Below are experts of layer 3 (counted from 0) of a mixture-of-experts language model. Rows are named router (the router's row for the expert), down (a neuron's output weights, with its number) and show model dimensions 0-127. Each number is 500 + 50 x the weight over its row's rms, rounded and kept within 0 to 999. Numbers have three digits each.
After each expert's rows: "raises" lists some tokens whose logits its average output raises strongly, later layers aside. This comes from a sample of Wikipedia text that the model never trained on.

# expert 220
router:521556457442447456531563516527550514563438565563564458463525509506454498523532555576439476447474561537426456500430530556434506540508522442556561515481414549430553423570492483523555571459442581513554445495538472430503511549521508532460571558452519450523450483473478420510464505469516443406547522443480425510399547559499608440534433552544593552481564586571477425482562571547507424548475
down0:531433500506493507517495480529580584449444562439536480513464478536529628435459559474590488540531502453484505487563507532496494547433517488638600496492517394443539561564482413365505481434538479502457445448642508519541433466442431484556588471486448551482505529491538522562541534562474491504487512487552462473509551482447423514500430489426611476536550532543443489523406459552499491508454
down1:564559601523577506439483486543505449617441507424395558456469490486500361508532509420545488504628501449540487503477491528506539517468564488494486481513583572543513433507454475483531542495464521550477491468602489561589584514477476454551519472465546484500498521601524573511410531533485449595604536524534484452575548499477556506529423513570494483416492522527461443386485444510547573486535
down2:443510397484539574496580521492430547463462505465497485502379517492540541502525645455412464420476511534537465439523559486396424452553466501494564452510533473457519524420484529426511529502505536502524460525557507523501471496476490568400495494484528370549545510442494497460487445578475659530414438472553383476481427560506534517520464525451489503521547558539546463432597518541554517488506
down3:436548586562471516487583502519580573532464520440439561504469401540481486480426541461368514466463431490468410452482582511440471399497431506448450510487473476530600499541417496456500525400408449443595466450477531520560518489496476544557571474576461426439485574477551616513485525455492426533484436523537466490518512477484471524453510582422460530505442499470519534516518573561495542477577
down4:503584461520491434511424469505590551472519498476549574526411480380597466447509568558537528480535510470428436544515468489450414444541558492529603578429543611494535544472390429505531475496440571536444498494493504511580551514506480488476473423587447547458584549594530492535507480531441539514531620528493580500480547519508457519555479426441571532489512535539451508468589515533495457520557
down5:541471477497543541557482514580562516408556495496541595482516584443378514558517424506519530542489417478428468503517427453544546588449590533578528520593590495465450533528498482407503502473499572471629450515493482523518439531499482522485407528562520467476556501503447503484392631493521558548524445457478526473505402453450501444527480499489437623504522485589431471512503519487485449549491
down6:436513523451455408420533511516558573495573514479460432442529491466521528507563391500564574507496499497510492554549469452427576473473430458598494579511480454543499569429439493483468473579487516488445488520441483411532524462616442533409486548504463499455499502511453548544569508606501535611489548499532456545527396588500539476449548456475374486445500448504526557474559462501477486376509
down7:550476529435484455456494457523581561470528566529501529459424496508489524441427675522471464529465498496480542600437515502492545533595604496503525563492508611494532487448471549492554486478412492594376486481518510499469488600581459416403496504532452437440522532524441418514575530566521579428576467493452467523517572505514516605502447534489455536503535562538570472483536501526454491478526
down8:578501503572502549488478528553514492495568489555522435558525503492532596509537500447508532517505515526491536507516495547541470584436523473538559581439526450596520479501482497510468385343498470524493546529498563509517428452547497527559408519543518390468534497517505618570452468569483559482510421533512476431372551565482534468455492490551601407476548435544484578422409471492496509544412
down9:475435458514506486543563441537409498478464565502426515430531481549532496549459587546425503475589524507489460413485452439489472391526467522549530507472446548470483472503525532476519537536528578529532419436501556449504452588561444572488489544468606430446542603551509524437528572590499528587509433394458483452458510560573481477493410464643506473511496446482481409465493462505561529556479
down10:457500436503488572432514500526532437493534502528396460581466363493517534479483493533525590530460490539471531555591486466563427432434486511552544408489450545380520506478511570446546563493515540537409429518523369490400566505479469525585436447502452543481529474540478531514496498525477444392515498440422492507465513474550439572475561616503457491458529540454568525427434489435489466501520
down11:537516464519562452499430518482541575460547563431491505505491422524620430465592436443517530495560552546538453612464486510571464421474414468460466528545566482486531484445537487568474483408543586507430437494521505524543409480444616482566483505492463473540478403539435484544437555530498522564466472624480448545547551508520553497451367503480503569443492576569490554499496509457533502461502
down12:525539455498498539475467573505514472511488496481479552500469529437484485392484505597544501486515520416529462452451561528549460517508490495525463516540468470580510522554438392429454450500481542489569479463475380363428534579507536461542521500489410423500491496486621488493416444389367401544502434490491484486458492508494477531530532518432538417441446500393449596508568509513467421540492
down13:581551511469435492474561524536626447484454487556497432543497525455483525563497543533468526460556470493553467543501538491392562461533448444545468428497556485555415435539552556539586489428553525526517554540513601458567462454637471461563545505361501529535372442541521500503501478557529500509452437534422444451494560532456469528444456562561547513546480617521566473480477520499525523483526
down14:508463543410497581542543444529449526513510520474462524506432464462517526488535451540551552477540613528458480479512490522532422528551542620496439455445518508519499463623489584509456557459445526507548537524570476548493505437579610370519402495521477452509491402472505468503462541545428515502420571461459463523565501559428502612546573464495446505525550475458485496580574531605442549447521
down15:478498473553488427388531460489472534543489452426506492471490500444504452541525452581463531604499489410509544557451481492552440439525620489505457579498482572449603547499493565535543426611514480554466574455520497449573505424564425439457442429519503521545461463422385462506415487536497537507467415454573433581507571490590512499540546546488492493569527566510483538471513466545493535534421
down16:522452530566485501510482540577522605546526443462522431499479587558571475487435527570423523575521486483562426573508569514550513509448463529594445475516397440482553512443510523509531467639545522595509471518482523466449393577497537439552479458415526554533519493465478524534529527498432435440539568566527427482499548458510527596492495528511489464498492493623430540499632544572506535521512
raises: "ropical", "via", "–25", "–23", "–24", "vo"

# expert 85
router:551541481427460418492507488477454479479452496531607495422460547530474486522485583500503555471497546538445393538460468495448512527586478511594530474489389550476570474596517466475593559463525556426531465520540462449505438459521480556494552504487522505567428467505586432496450524437507467401571576407474486498518508493502494440560429510595595439428566587546530418449529592531514458515539
down0:416516445545432460502385461555479610524474521459457429569430511514507491486455513461386503497542510500552388459501521594422512569422508528482457558488471490471516492524543542538570548428599450488485499602507473449529432569587529477503556469534439538579592505490461615426539588518571463473484566438537535549502591500477505533546493492514476501555546553491472482527436452484428473523436
down1:514467421414555554497492465516494502505492399480457506532576432433598511564490527523519538483561583505597463434426509531510468565531465515437488512558525429413464561576483506419552419404549534541466428594494491438475460464450494532410420510519560511447556418535451548472589504495500487525473534427495557463553453533514445420495557405527509528449435503491463460543615533506534458441548
down2:562493450563641463390479508467544429481510467501536449504487507513563560532451454565529555546539432441483483515459534542559417481627431561474505491475457454553490491472443590424459482568488532448414481577509476463427422489512460516487543536502461452535411485529570458530503455513566526554549549491527544556498538647480521352537422506518593528527550461507469513577505475477515526504503
down3:397410511581475471486393425441490463506533489476488481452478563467469421551474494541495562492477498494491517467595525521530547435493468472567559492503502617500551541444483588514550480453434534475412519521452487495523487400539513450469566511569566497524470600519486527535480590614521406579501531451450452506497510568462506479476432472488442463531393574526544478434482645438425478502524
down4:473588511439527506555562490619459445525513496538429540557432545524483427437433587476476376525562479489524432475594503458546599498471483381471528515487529533533520507525507512519508543495497433523505597506603494584503367624511581500482490419535607527547387556474513449544541513408511470497414486529502485476460519499596536483499536528489504490504467476472537503451462492530429487520478
down5:509475532420457515499502493505479594444514469554524494529558463434484513492603461508466529497450398516406516463477554455547524472526490433563563495530520497438461457506410491540466533589551453548496435390458503447478464535356470494458486458517473544562570625588543499485475419521419545481488519449471488450486605455593484509545524477524554445502545556529429469426557479544502429397424
down6:452493494555432461458528556453502427510566431536529481431459454555570534578427542555560538566441431483551534449568485500520561561496448473495378485500489578498545525551559564576533569528487444523547539603455462555456498471557505527478552562467637445502495497470490574407469411510561415545509469526489451518483448451557420514562525499481573529541481437465535481458468574532490378483481
down7:527535567523450445487487459487494565491569404400513498524506510501479552457538534563490505527545634429501427510453481433643571447546472544571419431554490454502529464472567408445578475549503484565512538458424462534400444546537471472572437540569576528449507416469455483461536567486475401527531484500575455485468483507551538421503447473459498432498471522463465495597557583510530520496513
down8:579516495443513453444510504509506460483488449506476478468510487575594411610495528435612518529495544549430582469439554429454599503543470517541381501523516502564500493468422552590453538558471454461544520407452466564522461520481478504390554417483517551437524445455522520494429480476521480455491559409645556464466434507569526455450517512497490520483525563402542498559473493516436504431475
down9:438525560554529557449434567490460464427514519531473533533484516584539547524559519525478506502481537571435478416486483511429440467489524462415532430510399494605461507530433463545520532528532523478510511516547559524532508595550502537527588437598480434458433488580544534469483554542483440526436525594573439490411529595540514521432439504438485431500528516408571415478508429464593501511388
down10:517557520517555515371559561526502495527462505540484500462498549538445557474500472439508510471611542477494462527562447475527502484530543588384432512565382490494627485505499453482478506498524510543465452425568525488523476547440501500561494505513497457533586467571531483482501332520499574473480591385553527535483430520462524507493505493577491502549498643432535463538500518439488408517597
down11:444458465503525502584525510382518535466536452466491496556540501496595489512548450540545519437518470509486427568529590488475571511546337550487506466534499541574458520450529518479521572445459401531402526383449472472508523496454530517550555520431541562404584573475499536482470521492434486446480513508539482558421604513521466462424500474569482595498479530582487519509600609486440478497512
down12:435590526460517505476505576535478420532433611549454533429477474458438517463504506484533482515533502519470453499476463437549492509366528521518561481401524453372541487527544569514465510422490447559546527496555475435478460521521470548530476559463566380427536560515504560661580482497422484477462441580471533462461444477467463475443597562420500587499471522518499506566531540489544545460499
down13:572543477430479497472473544562425513527608551501451578452426564500407479466534571486559530524559504542633455589551512493485427511527498442534505454483496559468514512508517524454487557478451493506416514479451608633533434543574438463570465522547538495612491554460420481515480595525549488528557566504578512527443444454405525488568519434424495445554463513458485476444493523441470504521541
down14:520442484533461433518547563515572566435475572491569533552459438561513501616538419476504517500513566526517513479436502558551520544508497480459535518467538512449468520496560513383543438541513442650503493506610532502467496537546436477582536479471464488496417487445519518366431444537459566496510451420509622536519544538452543445472526492564496445526418417504472469485432480445527410581472
down15:553527529560482509507463581500469549483472574477547486467507467570452499445440398495561429522541547470427428406380513526516530472454449561454369430551459434488412461469471465473572502454564512486614561507560550434506548574511422509452506559558453501540546474591468480414500480444568467572436457500482457533525510517440530517585485541450554588520513532521526542491575552500449512467571
down16:473589566509468448572500474615484523523468518546464557522545546518520509521518555499516503500518512421488541419448502453392555420457478473423489504540534523435457511505536528553486530589439506463409428555576443520475459434507556474489560533378513512458521550478509549477602541531525395546471542476430509478492517549491482396472520591394452539495485386551412468480428455418484440444458
raises: "ze", "ja", "ana", "nes", "s"

# expert 120
router:543555488429442450524547548509544528557453569546559476457536516502464467532519563577456472450483558535420450507436524546428485550512506452557576518480393546433544452559500475511553554455449556512569423477536474443493525559523514520446562527444522453552464485467475426497463521455507449415559517439477430529411550553500621423536426555556572527455582582586477411461551562567506436533469
down0:504494519380497489545432584416480508433431589522531485492525472506424479468440514563544519501495482508539548504499537503603561506479547469453555484528490490516432540468387457500510553533521452481529527472524398471529551498445515480409603434419465591523496477394514528556344463416446507478455542411512576453546530517541435519568531409515483455528569487477476522421518551455453444465545
down1:547412491443460409477529512507543431474525469539502441393540371561521466563529464525534488523556460534511470489499522574555499525531578469520452641566513504435474562577497458481536564484534549551572539474487465431578600533509448525548507480504555491536408527531599574553603493544505466487536522540517506438420609481392505506508505520545430516469521438432493525442553540454420532504481
down2:555474535481493545573546527540500469550471461507454645453506523467506502477525443581527488471432439556561563527459546575528510615475565564518592472471485555396514467531570510474534512485472542527500505558454516533449469446496527482520436490588509547533500458511470588540571557478520553431492413483482603511410437544471460479418544429513592610489477509399498477529460507618520430477568
down3:497458469526589480520545521497545488469515424468502492466500451447508467475475546500440539521511526435424444521503517548527534526477531533476557492443590544467539545541514468466529560447576392411560574451508554495458506505504480561455537582542526450536478545481543487505518376538477396476390441544474488510634450455514482627562545422451604536460519487513529447649496445458511536570433
down4:414503459552517527625555466593509453551485385533524489392439530532500452571524493416574506495506528511568566400482481546497493548496500563514568389528471527560523557508471476519437549494495487563573501507462506462381444453448473532458516467543482485468501532526511508486468528558411561507578570502544512510392475497501532582582437508468596459454481523512593538414580495466519489474595
down5:520512520501563443470559545534469551569516483470465594513547504460489511494515628437530409486607566497486537446471565409526558442455561388507539545527494534535460429557454467528513581489376422571508520524405593558450487503474501512552582511463572432499477560457551491539449511416459524432460427469515557564454506531554478463505574382492501554477463491566451479532467479504522446539531
down6:548519523458556521500470504534460530465447497506451577508532483495467413503561582535536477454558435562554536497540488527482524413465540481502561484457436512515495436483585594456506456533511440499591534451506484601574479573560478355509572450486596476463415513424539439459515572505502552447576508536509594465540420479521562532538548501450388509423528459503473487426582614551517471502450
down7:535485540534474491566599488423476515557473378608483534495475551558462518542574567505452431469427471600386546448489501530458614499545603569497508530504531475414492557527469536511511526491497470560513435423505481524464477502469525484445433419465445417453509476419497496534444495526510525544493512490427526399507561480544476554500595455550524582497475594546460495516435565570573570556516
down8:441463464522493591488443463553457473467533478493479477491543541460530410422462599530539576433529517464448468617458501388480440458452528507475493476484471490522490559519426502453434496537430461545452476501564458515515594471546413401504460508388494461499485542458438376558539467526496562494510427581496596532601481524456513550415465437466386483484567506484519493510467467458474420574473
down9:454408567366481532413438507503516516528467529463475576540587580395450498524439480483454576410506575493568457511612551520603523439540517436548432508476415525570535534539517445543547525519508512441417464518487407485506515526493439428469405552544528528472525494481491466545532435487415522469602536477562458589513539452452520590478516521547533531511512510511502517517439530550418501482440
down10:482534474562563593524512452519424541450546468497409513421517599494453587446445496452494486558423531547446483539504502526569450517482425436449500508457609500472528488504451490503581497433503371561453488495518559554558441547483535607503555453509506514485561606498489474439570515533546469532514546451482441485488465604499458487518624461482470492415517551399554432493419540507507416458534
down11:519509465464549421502520543495454511559424519484458514562472562529444490409601534520566531496483434508543564554375523565486458482495525568488490549474478532492494462426499485500535502410594415576532467538522454454499475566527561416491567418530462499491528528459492501472519406478535475494430613532347549483453527503549608539482436521438416506477543499483430491603461604545471523485465
down12:514441572499410505432464556481563376509396424493606524374552495515488452558563511424487532532450467565420541518439539501536494515518540505487521450624516483479493530456573443455446579455426531474531554453506483527474540527555477483495522569549503488491561438446487458425450474476563537543516587474488421533499516432579475485477386557540532580491528512439432519421437486483511420477523
down13:477499597420463432472451575458455494490495548443479518451514470529518615513505520522436501476479503443460552585453580532457517614494505590554458419591514480518529415529529474524476504488474443432559427523547477554461515512537524440483470373526487568435430442440549541437429459552514512569456519406465437424548565500540432574451478484503500622467487481428429558467511511549490493466558
down14:525433509498575531577541524493541467471505529584500517530508509495499416551434543513466505621473445435524513416540469566526468597403555514480456487508482487561471444546529555537465438473427513536545544532470635568555499451558501547497460576478574471550520457515500419419527569546432498485469457487561440509548512466395604487494488467497599489393576501518526494555453471481521358493528
down15:450401467447488529491481507424523570505366447499536517491519520547534519549564560587539582551421501547499458546590427475485570445451459558470515483529429461552439476547585529508535575429454443531473484460548510515461495482514474481466541551499464494505412493475543432457506424520446542486428441457515439509410472576538477537361472499502597533433471454561449432617436531556527481506469
down16:571566494444555484428519497476499486513350567447510508470590498456493480409483418487432498487497557447561439415533530521548506512495574546528465534491464461586438565484486510523510526528580525453633459486445477497581456438544495486467461537349423497588506493383539545487498467426502575501577467483565466455584460492435510478539488491511456432549467446485522592547440494452491515486522
raises: " 0–0", "ired", " Russia", "izes", "A)"

# expert 193
router:567566506560542549467509489471576519546428526533513488468435569518513425543498488504500522403517617509451479552491495452491478441545573410540546512403443453444500480526409389464581496475487622427495475485500383430499490553570522599466477545536557493554510462503518454493541532453468525496494481434471533455477503526558579410552449528433533551404489489578516465531585528528514378481472
down0:480535461598514584394477475520545573538464441520468443479509481559516451523425508561613532480494447481427482593572510526501545489479519391516519513496522432510498494501510549580538516456613573484583529436467441482452490466500483479513491446512596529525589527391511487449528571474533451520434469481473535443421544465581519565492486514449499505427535540558379552516509603423427415478486
down1:584503453472476525482503463587480446491533539450465485437457465484480480582525530626603483438424531480533517540434479515533485447497522531447562412473546526486481526459514479488523460584528543500497450547473454519513621492542484533429392479462428462443579421505606476383519546485508421571487488577548503517512502428573510544554435544560427527498596523550423616518457556435498483489504
down2:477461461468518421491427493475492506518485584599510560512399488484572489453441462502470480594456489609438452559472428574456444458507536479551467490537409423462446520528490469443506516520467583452461488446524485460459427502482538500512484507495467533530485511523473479479405463449589571492627513507619536512517480427454584571551424458546577580524426464378517539442460530527481475542580
down3:465467549479391416427545453512460470438493484452578591384482437593461453466468521431622527472583539480464559400522523453506500449574529508548421517515409517490543488481538382442467593574547509500451595432548537517426455526500514504408544517450449529435506410474560531435503522511497468451434489531416505524512479453541548510533491456527543478465505536488527570519402482466519479493506
down4:486485520533507401570475446467448412363497552405510519474593474547479506484534437638489523454542528508530495447430517502497593421473508558480551403516505524499528486418439616475475465479446441473492506530503431494620498522457474524647500550514529507401478530500560567512417482452535462483558474443546552493479492487566532429508518538591460462441495551520420463500465472488511510435477
down5:386404591512515512473528477499416573535469561461498480488555420502576500514491429531542537570434484463482599604467456477446468551512474470536564492476447525494447460415507494419391509453529386572474558561490582464520453548479529465470462499447469431469462536474472521561452489498483556505514534461542546583544536435556455475486578517619439580442476474460448502447557498493388498525543
down6:415527572483446410434522506454465458580467481509507533488538443532469474480519522519456439534434473538495420502566487492445537585481450512488507495505543518546487510615609505569491597478514467541538494449487496564485485449510541461491590459516462512665529530497472479489541520510400381518409467444497480431416565531410542573389427505424529462570422458510484500486537572460529443472486
down7:522471505610518504452444504419453443556407425506426524401518548503570463468440500474381583477501444464475450513571418438522459484397523392509546539567561514590517487531506514543468555550487540508521408408604410466475476425460533474464468516498507524492591530586542551486414492459473452484469584541506532554478468462552557455481477530472483520535482524521522410483502438489558432494558
down8:507469562526463548443399460455499648441549471488510477621493463447506594526524460518461527566482534536546576498556439504496476500546497441475422440454529550541506547524463481537604509546571515602515455482538559583577371525507477498475466556442453451450483467535397418524482501499533501414493488567522439520522548492514519485509509524529450447637565480426476484547501558510454584530558
down9:596461510435552527582516574500495438519430512547506533507427450517507477584503576465516507580537638500489613562495499450526445498502488477489510508599480497386478477576523432582469475562482474488537462461536447379515553536481494548559507485469428550487568428448484523430490520449485515489559504502395547492463551517498595443511468440471489455470503386429515560616486513497490500392522
down10:464563553517399474495592511504418512540524562448514396421464425509449420508520491492460660481452503536468523498472530523523391569524529526443546476467497545545488459467436452430464600520449549571500580537475543482488459417486478442473521504518613497589487551459420426541488553596548501549509422436532532523458519559446499553463516501594556524543465435484528545438461534474472542543526
down11:468455467490528490490579533475503484613505512485514492493480546481480465477448540551466421550532538423504578582514523568488438516593521460537479533537458450444556466457464463648362658504515503530555484385438451454537534511455461540568519507539432577578503571431503521536496489534560471502575557531526495545532525587437481521583486508540593488485516581531511523543478417427521517513502
down12:562538493574476492532420531479515509589411516603527561480475494492583486483566558428537497579530529525548539457472482473561519432539461490375554465485451457515536464510569476542409579524519484472529517515466522502438515477507488504515561446404509497513494444515490473522518503528448609483655569439451518383395570540478604554499464488518565428509566468530462524411432584479481505533505
down13:489486455454471448556398495424430527473493501566512516491370609495492508466575450475523435468557502524554456594553468476561552558492583477527492455486469527428482429415552378527550479564557523459509540560436458537563483639551560525431532544435399512494557481491472465511461531511510524472503521603552490557512537438489410557472460469520498448500508548473384527539454471467508508481575
down14:477512372513523436542509526498415454527465515533432448520625557515473454532527472519506480501487584474453525453435493509461497540469518485517513506514431383534521526456451467567456405477575494562481446463586492473445574490476504528556469470515396437566469531495527574534498521507484607398538468524523405574424452399497468472496556548538535519576593469478579508503472458473502630559563
down15:572506596499469488566479523430437503548445478508417521504490501606627568464440499530528569438494457524506514563579475443592460438468488484502530425517446473493421508527497497464620519477477511507426554590437503461455467494513557524449514432489546508599502425599519539545506427487478477521520563517540517516527402500534586465489456475481457596449502440425505593527481492386568489484584
down16:564562495438523543474504470484404576419499472514555450495540472507553472502444461569375436536532409462467532498446469645463474499484436379403470427482597482456510480519549525482464476507484563628519569493543503512485505517528474458524442477460466547576443539411461468475512426430500423433476510606531444538507504601547460477453478508558457472506462552476558544505491489477519502583435
raises: " the", " this", " its", " his"

# expert 43
router:559534590411489529522564428488425455561495520531476523464533546466426490551540577582457473555461558556375433470477513485461463482540504491514573442440419588487539523583457507525611567415526529443550501495505525478510445542512592515450534532487498459558434492459484508467500464492455526401555549474462492554467550553519545513505428588523518495408599544534506439391485539473453469545389
down0:395529538532405518415479525577544434419500520529466411544495466465527532395441398526392528502442454459551471460420455551488478506454376490501507518452589551460505471498447550441466497523414574446491588552594585546574442526528440469509570541484445517573511478457420452424521488466465462508502543460474513499455509439486524522492511535511503539453502474450539435539476527497604520442590
down1:370533444564465560450563541592449545477450417541519471451574479456499497507562596479554640484578400545515436467546455518429486473543602563496486485447530516565517494445521486525544486461505411526471521539481556438429535450474565526506469523527589472534497430499477520433529539455409537463460444479504523510478408482590496495531498519553537491522487370475510559454498623458531513481491
down2:520513496457515581595555481478534430484541552476440464542508466511506533484499539542551451602594529419503523488515492475489357468519521535450513542526471551501482516479467535532440473538483435479450466411517438416459418533472496456471507610535498588493541399477454481505536467415426455460496409501563513513476537588543553523466399499505582478415475459487572605518470487602393445536444
down3:571407485550569473473469534517500455557578533451508560521492546511409492459489456531467544510528440463474405511449507493581463480512479505614452516511579403565500486458490486429478527559552447511521551428576540503480546475512489424485522515537418449589529450532508539485588510481546456553488525543442550473632401496525526528477487426604489518569451458414484567509644426480464548565497
down4:586391442526501497462507493469563544486486608468544523532403465528437511431492463480509455508391469539543509529542541563561511563491576514583525622484545446482566498456447442487510463445559499559548476414523457549475496435495422463485450520508505441545507530522493475531503528415516549416485526475542475448533523526481453514574508444526675522523456540419459575530628500476458497601489
down5:555468473418623575458461453471500492499429518543558454512501481559491487438450416443506480494486525528447431609456540424577470493451465470520408586470495450347419514535514478453443496507543467495430584407507492521451478483560455546558530386522496452510489541522455515526446559533496410459519484418425567413494580543496493472574512537477528415463431462524544497473514430495528532468548
down6:474532450555563537503485535407478515532486601464637525576481520454466483562508453496499452452477469459560568535520485503474466507545532525597497548502494578480521542452440490396544503481448533536470397591462512488511628476504490498504521458594505509599483577560493571505519511506566551535572520486435471434479507432492398497672532447567525473499483525494511541423582482585560518490498
down7:569516514435432565546570608510487501474482488570482608468514531513519442518476510417583396431511560484481411513487483420546491434461475507482426516487331542527491500507425502599414525590472562540514479480497410444499480499455496482518502471490514448432410429452526485515428432498451505501463538488532476506467533454573486521390478532543470531507453574462534496473387472553459441580463
down8:469606508510517511488446595529479569479434459501547524509572580533542452536481415459619507473532516428512515425456511485460583597611478498529575457498500443580492531540546462454480563499483392511529493362531489435476500457451552502541464459477563516462490427533507497455486584496551500537556479415547541514594433446516491489441501563487449497482490490418407408506446569410543498484546
down9:508559657516510575417418508554427512505607567469559506449544463470448514566455435541533448522449536497404462499555551492490475548589536497479458456517475482533537531467572461446470567516472468515417510481546431560457488473570539591509550514534543525449531499545504488498465354491500494472592570566493441516502456519513477494547364510549556507514544507570499506417543584438446424520494
down10:526482631514487505531547554523531404468532500481478492526570425563569530511524529458556495510507538508483485508486448442394532466546454471508477410559397508461650488517521493529409528465524489404547500442522521476572490599544578604454553484527507495492496418527540588478418429574528442554502536504473484559533480540543581425475472597425490536445555428478587510521484450516520442455475
down11:450520527556462461433439522451450531436557537397493481538539542583505581496511467506567517522492481541485392543501471570535530474568457477524562528492470432480413463454454469465495564474533548512444500514476345576609520523488493444516504511501442429508528497647577486469524589510567447603484555540543486578582408509468473468525529582557453521550512515476458540554557518490503579515569
down12:498529539497575548484488598582410518585475427469428440622528560422553474523479421526494452545492461500434467554549476527544576475496570532560536449506478377558515475500537404443430555412535405485510540389484554559448479485462540469529491495463567473525457543474530451570505544547473530528533535444537457513495475579490423526516497524520520562457480508545524563523579484642561534483531
down13:454516551469545537521521504487535542533528570409542555349488356487458479484587571514503536452423503513544540532465453469431468403467590440567525495481482502472521487491507410475602476566541492475467545416488445528530561588564487466401536496516541442485421529512539537436466613515462535480490542387494454520497469535486431567466450518563538555542510506576518477503589472503565523481445
down14:469530554512515504494471619474472466527517385592525527509548518566465418519546574382444562564519511482473537435489494425422373495522494511401516497450398513487540499441502441562546487468490470486511545447566509460494483526486646559559482502495429492490487428472526473497409551545416538451541501538505470494469512500446595517510453520453503420446495493538505411439396490522465392459462
down15:496426581386566445531471493594426479432531498492420493482479489546551489468532517508569506490538464554529402438448519474431571545559455524515563532518520557553496547480379402557438523416515527434521515511471500538459435440514588542417512443419524488510527538480566515492468548492493522474528521505560520499460559415582558442434530505487460511508488448416537434457354545423515545480578
down16:440516526472569501451499514547514467458499465511518504558493519480473442601560482553449465554443615395532531428422414473492472366431490461559435597491479556571558562508529487466515515536458429487442552500574474557584381554466508415550573512498495472483535480511482560520508484460479457491508504527479466511512459565511442459491524577382450499391460431431542486474411510584567495475502
raises: " whom", " whose", " (Japanese:", " who"

# expert 112
router:555548465404484439537567574499536526552487526608575496448553563434497458502578512547478489488470554513461416574490509571381467576455479527612521433447438554417570485502492489441498510488470538463447438467548496421528465502484540584539543517481527511555483483469529467487507538439541448489505503417558465466490499509526524466524503489574610509513609480646498403425476421430546526541491
down0:447552509517483475493383494477446495536489461393492488554465496556482506564482420508429479522497497449578465425500537619516448462455519502519451542479398469475448565480478521561454419473546529446466494529476415542410571531517558552414495475555475527563466577510557505520471419570620496520423523543520462456538624531513520492575379516476483456507519512473485495633458549540440533569489
down1:496555529496501515481482473554513565604476606536486489463541575508502479563569419559459489509432440515458483483486532512474608498564583555493475428576551457516481510446466470457518493409483510506488556530347518397591456523506556575523592601511590579517504479465515586366517495475524434496534501520501494448434514463466424531480486511478600433450523509512578485467517447472504492425548
down2:517467459474477354594486557516477416482558427500445532494527496459420521477495571494415508457551594441556489482531461541508574505509451477616481429494476468483468520469458569436411485503561548513438499570522572490531488401571547407528499586505534457567465521432391466516547547488403469526468505424480509569488548601478484403497547502507499506522401524573429532464486483517529525522453
down3:561472500458527497481599547514586573600451514595482521538511478503578561533523583566485599513460495487478475525426448437557462476590506485582366483587485394458465449498562498531565419511592494587454495447487460485554418568453529488485437515466564414450555496525548521508438528481512510561495501482484472519549597580553474467490572542411543535535463536575530552453503481477522482476494
down4:477479488511452524513531489479419555474545488541441521467603462570362475566523485576464545459449428482451553468472423536519471476457394470485540500599425473527462505584436452466479558512450531451488574514520537445572484567516490497475446441529408479554473499427486579468464482567511582564504574580584484509457467507460475479446589523502465453465424480498424486492553650534533534420524
down5:577487515532484549489488607468460425348559473576509498601527555453585470523516499483517430520550601557446460461615561438495527466518493484496484550489518500558470476428572569491458496477562491510422471482505424563582427434484617463565488540634548539496402448465488528515467526435471475506487472480499539533460460386505451518483529508511459581503515517581538419502473491481544512527475
down6:557505525503490519479481521503545487499506510478560473459475534545548564518538471483478522587540591554511559488494539487586377494562538545433539467493402494525617555519496604510401485556502472636433543464530505534528447526470448493566493498465569453528452507559534522531420417486486460637525460590564558482440461540481567472384496510507515371485535530478512490605538536515537466486439
down7:396526490487406476515482554529551429521509573506509494485477517549460569470558508502527493543541457448401517545542531476528433563542532474556471485536469498497480527521547613466541591489443421561470548493531509575570490564547547591547506524522516512504501376417509569501497469613519575527439556494473422376454507452525439547481475450452578475518532422481517590451532517444493458641532
down8:481502509595521481545486428396497530511444541487482461515534542526516560556564483420411508548454571439579374458420466573555564419501554581400574500522500487505555460505480478588481485467572479555526504500463475470501440575439431506535635465451430484534532477561600528520493463530481465520534627481399474502501568491563546449414503527492474463441477476506512451516491547495444453532538
down9:525511571452574469548506453458454535601505493517577587537571486450473507552470503457465488536519495478579417522496555421528492477463607439535478577576437574467557481531529540514486494425536407492482519570485427458526537522519479521505456509596471531431507563502514495401448510518478513538572438435374491566558477491575508421548497555598434473490480563603464455556453536419499501401485
down10:424466474519420493532406545519556545440514546444593418558434463401514508525472465517446574468524503422532509506437483479440560534529429484392562515616463511576554529590516563481462553539467511505553475451517504522536524550626546516547489566433626495479511503476510503421544484503525579556483430587433486495502598492503519434520501419427511516522560450498460534443477544465499435440470
down11:598545512379513471539486516523630415499410476475584485563530418507547438520499443513594514581457460488454522547505529473593468553487578533509422555436497476481383501552456439487462515513572467484495461418508447534528445469501447466527512466429462530509479568502547485472511530451434469438429527463559518597386523445505436511484613473474489482527472464550468547443466413539455534550451
down12:497472520449529435485505582514513467503467440509549561465533426513488539452519487600606551474547520560504599576529489497481535502463485571484481382372489536450468471430550538492485509492545469565462534541454458473413490632428491453469563573456536463529509491515457473487445386466506523473536493559542516458532451395563566568417525523543449563535574486498482487592454452572480564526406
down13:473542507525376536516480446366435468503575523520526522484552480525460504511535532488501471431528489422404645439608429493559421493455507498500552580575421485476510517419533499587507503506528564540574568471466442435552424502520503553515437600548507497487441430562479471492486614523534543529420541513523528492537513539435516499505518493586421437455470487501557431529545443427497527523514
down14:521522509473511445576568521539507556470537587521536524466664531452573492549556423435543391524540554583548541489461474466482438551527502480471557475584477533567388502479520506489445517528565567555540604469431505487471464450469487405537468447488551471605472464527518545529443480527454525551474433592415472455530482429472517419521620545466515512500511562551480534439503508459476480453430
down15:491456372504497498432493445492506557510441493553479479457533473476560530614506485526573485531596461484452545511509630471529567546517454539490446386547446520491456504455558453565429486564507490458487481445484546525475511444342534422369512498506536513505511549481520459405523395517517464556502451451490493435489466448462423472469487588473564526494468396525537508571506517490587439451545
down16:481566539516570567472572535517471468510527465553457597520509488435426538544570538502486511521557394418415514482530406498465564513580559482485510453470468530564456501538470515464464452568419567501461561386570516446503475538477559501522561482550408532490556500551502420514455480562523466508506378503484455504556469369492469452525442513538460433532586475495445432591465431562485452457415
raises: "enc", "ens", "ements", "ences", "ing,", "ing"